Below are experts of layer 4 (counted from 0) of a mixture-of-experts language model. Rows are named router (the router's row for the expert) and show model dimensions 192-255. Each number is 128 + 24 x the weight over its row's rms, rounded and kept within 0 to 255. Numbers have three digits each.
After each expert's rows: a language model's description of what the expert responds to; "mostly gets" lists some tokens that are sent to it at least half of the time. This comes from a sample of Wikipedia text that the model never trained on.

# expert 63
router:124129133194131113123122107141113180092109142114142072159178151169101109134156130135104121125128122155141113145124140158161142129117118108129157157154175148135130086095107171160089130104163118
Description: South Asian, Arabic, Slavic names. Inner and final pieces of Arabic, South Asian and Slavic personal names, such as Abdulaziz, Khan, Singh, Farková.
mostly gets: " Abd", " Singh", "kins", " Jones", " Ali", " Jacob"

# expert 39
router:106105113138118103142112121106126123108133091140132135143137134146119133130113166144126178147108126125093129147094084132143102148139101130128138119155213137137100095158102095125106155145123115
Description: Word-initial consonants. Single first letters or onset clusters starting a word, often m, w, wh, sw, bl, after quotes, hyphens or spaces.
mostly gets: "-l", " wh", " Wh", "-m", " rem", "-w"

# expert 14
router:158083139167100077132126122136151069094143146158146082157154129144138126112089159146099106127119142162106143173132137113153124159105136140128107134123128141133149128098084155150126142131112095
Description: Chinese name syllables. Syllables of romanized Chinese and other Asian names, such as Hu, Hong, iang, Yu, plus u pieces, digits and table pipes.
mostly gets: " Hu", " Hong", "iang", " du", " Yu", " ·"

# expert 44
router:150097141159109114131157127099133152109123156101150083153163151129137118095101163161143123125120131142116119135084123112183108171100124114102140123116225147098188134112076134122123129123128095
Description: Japanese and Asian transliterations. Japanese kana bytes and romanized syllables like ok, ō, H, Sh in Japanese names and titles, including JPN.
mostly gets: " JPN", "ō", " Moon", " length", " crew", "There"

# expert 22
router:134153122181102137125138130138130171121133128175120073164181145169117085101111140147124101131118118152131127115106146135167112146132121113144131170109178136136162109096110145129118143127166139
Description: Name-ending pieces. Final pieces of personal and place names, often Spanish or Latin endings like -ia, -ina, -ra, plus whole first names like Michael, Samuel.
mostly gets: "ía", "ina", "ela", " Samuel", " Ben", "ena"

# expert 42
router:130136116123105120097113150135122110144104156125093143104094149110197164135110170132149123132118131155120129124149127139131168149100114113111147100089139154170115096100111149140141138125106122
Description: At, of, -it pieces. The preposition at, near, around, of in location phrases, plus mid-word pieces it/at as in maritime, exit, compatible.
mostly gets: "At", " at", " At", " near", " attended", "it"

# expert 17
router:149136146120089144122110143121080135115107144100132102154152180132154106096123125165158143198088120109118158107117117161122157144122129110121112148116132162151105079153139098160105081148107141
Description: Mid-word name fragments. Short letter pieces inside proper names and rare words, often after a capital-letter start, such as St-ow, Rand-ol-ph, vine-y-ard.
mostly gets: "ob", " musician", "edd", "avy", " mother", " poet"

# expert 28
router:114090117141114104128103123140106131110120104147130130167157137126086137120122115111157135130115145138142136130094143135140148139129106145098134149156193173101113127110062122141155156165156123
Description: Rare word fragments. Middle pieces of uncommon words and names, like p, op, ap, ox in Olimpija, apoptotic, carapace, plus LaTeX backslash and underscore tokens.
mostly gets: "ydro", "^", "(", "p", "\\", "_"

# expert 4
router:119118141158078085130077134129100109090120109139130107143137131161074105111119145210120117142115141153112161130141124163142162135119108136096121136133148155160133092070077164136140160126113144
Description: Opening name syllables. First piece of a capitalized name or title word, often a short syllable like Is, Mac, Ma, Ac, as in Isaac, Iskia, Immaculate.
mostly gets: " Mac", " Is", " Ma", " Ac", " la", " Pa"

# expert 58
router:111107150158087093163137136097103123083155120113141094118199176148115116104138137171110135130106139157151130102107137120127122130093096108119143150145152139126094075092100121148124120115147149
Description: Romance name syllables. Second syllable of foreign, often Spanish or Italian, names after an initial capital, like Pablo, Jacqueline, Zimbabwe, Verdugo.
mostly gets: " Ern", " Bern", " Leon", " Luc", " Venez", " Lor"

# expert 38
router:127122154117116124164146167115127101134120134120144136140169152121122061107095175123102131124115136145097120130114161136151088119152103153178129126140164138125132156115117130136111129153124105
Description: Sports and award terms. Competition, award and month words in sports results and honours lists, such as Cup, League, Championship, medal, September.
mostly gets: " Championship", " Football", " Cup", " medal", " Award", " championship"

# expert 29
router:123131156108083122134136124132140127115118110161112098180121148144108094103115142188129146130103101154136161142115172144167114122117070112128145146150185168154121127138090139097126125130135124
Description: Title words. Words inside titles of songs, albums, books and shows, usually after a quote mark or colon, such as The, Love, In, Your.
mostly gets: " Charl", " Your", " Live", " Greg", "John", " Operation"

# expert 36
router:160118146176099092165125143152132141087097136131107114150157161127093130122159165117113128130103146136125157168109146154173100146118108142124100147103178157138129119104154129171117148124111176
Description: K and j names. Letter pieces, especially K, k, j, ak, uk, inside foreign names of people and places, e.g. Kant, Reykjavík, Baku, knjiga.
mostly gets: " K", " Kr", " McK", " k", " Sk", " Ka"

# expert 43
router:106111119140128128165110114183076110161149118145156082124119153126107120177134184107163154095093103124124161124146121182171110155083126156141150137130151148077096134137110103149114112124110094
Description: Modals and clause verbs. Modal verbs, infinitive to and sentence-ending periods in narrative prose, such as would, could, must, gave, helped.
mostly gets: " would", " could", " must", " will", " should", " gave"

# expert 61
router:161101139187136108133097156139116150104119112126117136133143137136164140161105128123106107055126133150063171119114090133078110139097108120126147100068145173122131137115119083132137173141076124
Description: Spaces and separators before numbers. Spaces, dashes, slashes and brackets before digits in dates and tables, such as November 20, en dashes, subscripts.
mostly gets: "/", "–", "_{"

# expert 55
router:114088152174133109136138156098061163140173143154144155103176134152136112101109178146116127141109127126151133123095088097143119153119133154142141191144125125124118124129133137140130108109131086
Description: Later word fragments. Middle or final pieces of longer words and some digits, often before by, in or punctuation, such as dec-ade, astronomical.
mostly gets: "oci", "stru", " exhib", " today", " attra", " resear"

# expert 33
router:140077141133082088137076143091102114111120122123161103122160146128162140079118133148150121156128135181134137151123093138085154126125118104092191126108165152150114084098105151128099133167130097
Description: Name-initial syllables. Opening syllables of capitalized names and words, such as Mar, Bar, Par, Car, Tur, and lowercase con, sur, ag.
mostly gets: " Mar", " Bar", " con", " Har", " ag", " Par"

# expert 2
router:123151110160115141103155142114062179086114097173134161134143119115131088123117136138144094119118120147153118151103136116183139134136129124095149159126167133122133151119119123115141106154131086
Description: Mid-word academic fragments. Inner pieces of longer nouns, like ion, er, os, and whole scholarly nouns such as theory, analysis, evidence, research.
mostly gets: " theory", " analysis", "ription", "clus", "vention", " studies"

# expert 46
router:097081132171105108183139156145141142103160111166128085106131152143111102158129168122139100085095125129090184168143113172161090178101157117162111119122078137122155152087125134150141113124105102
Description: Sentence and section ends. Sentence-final periods, paragraph breaks and closing section-heading equals signs, typically right before a new paragraph starting with The or In.
mostly gets: " =\n\n", ".\n\n", "\".\n\n", " ===\n", ").\n\n", ".\"\n\n"

# expert 16
router:131106100188140130182123140094100094139094077152130100098138166134123099140078166108121097143120080130085139143074147126135079131133132137113091143081178159141118126142124125144107152159154130
Description: Acronym capital letters. Capital letters inside acronyms and codes, often after U, hyphen or bracket, such as U.S., PAVN, GTP, SS, Lot-et-Garonne.
mostly gets: ".S", "-S", "-P", "S", "-C", " CE"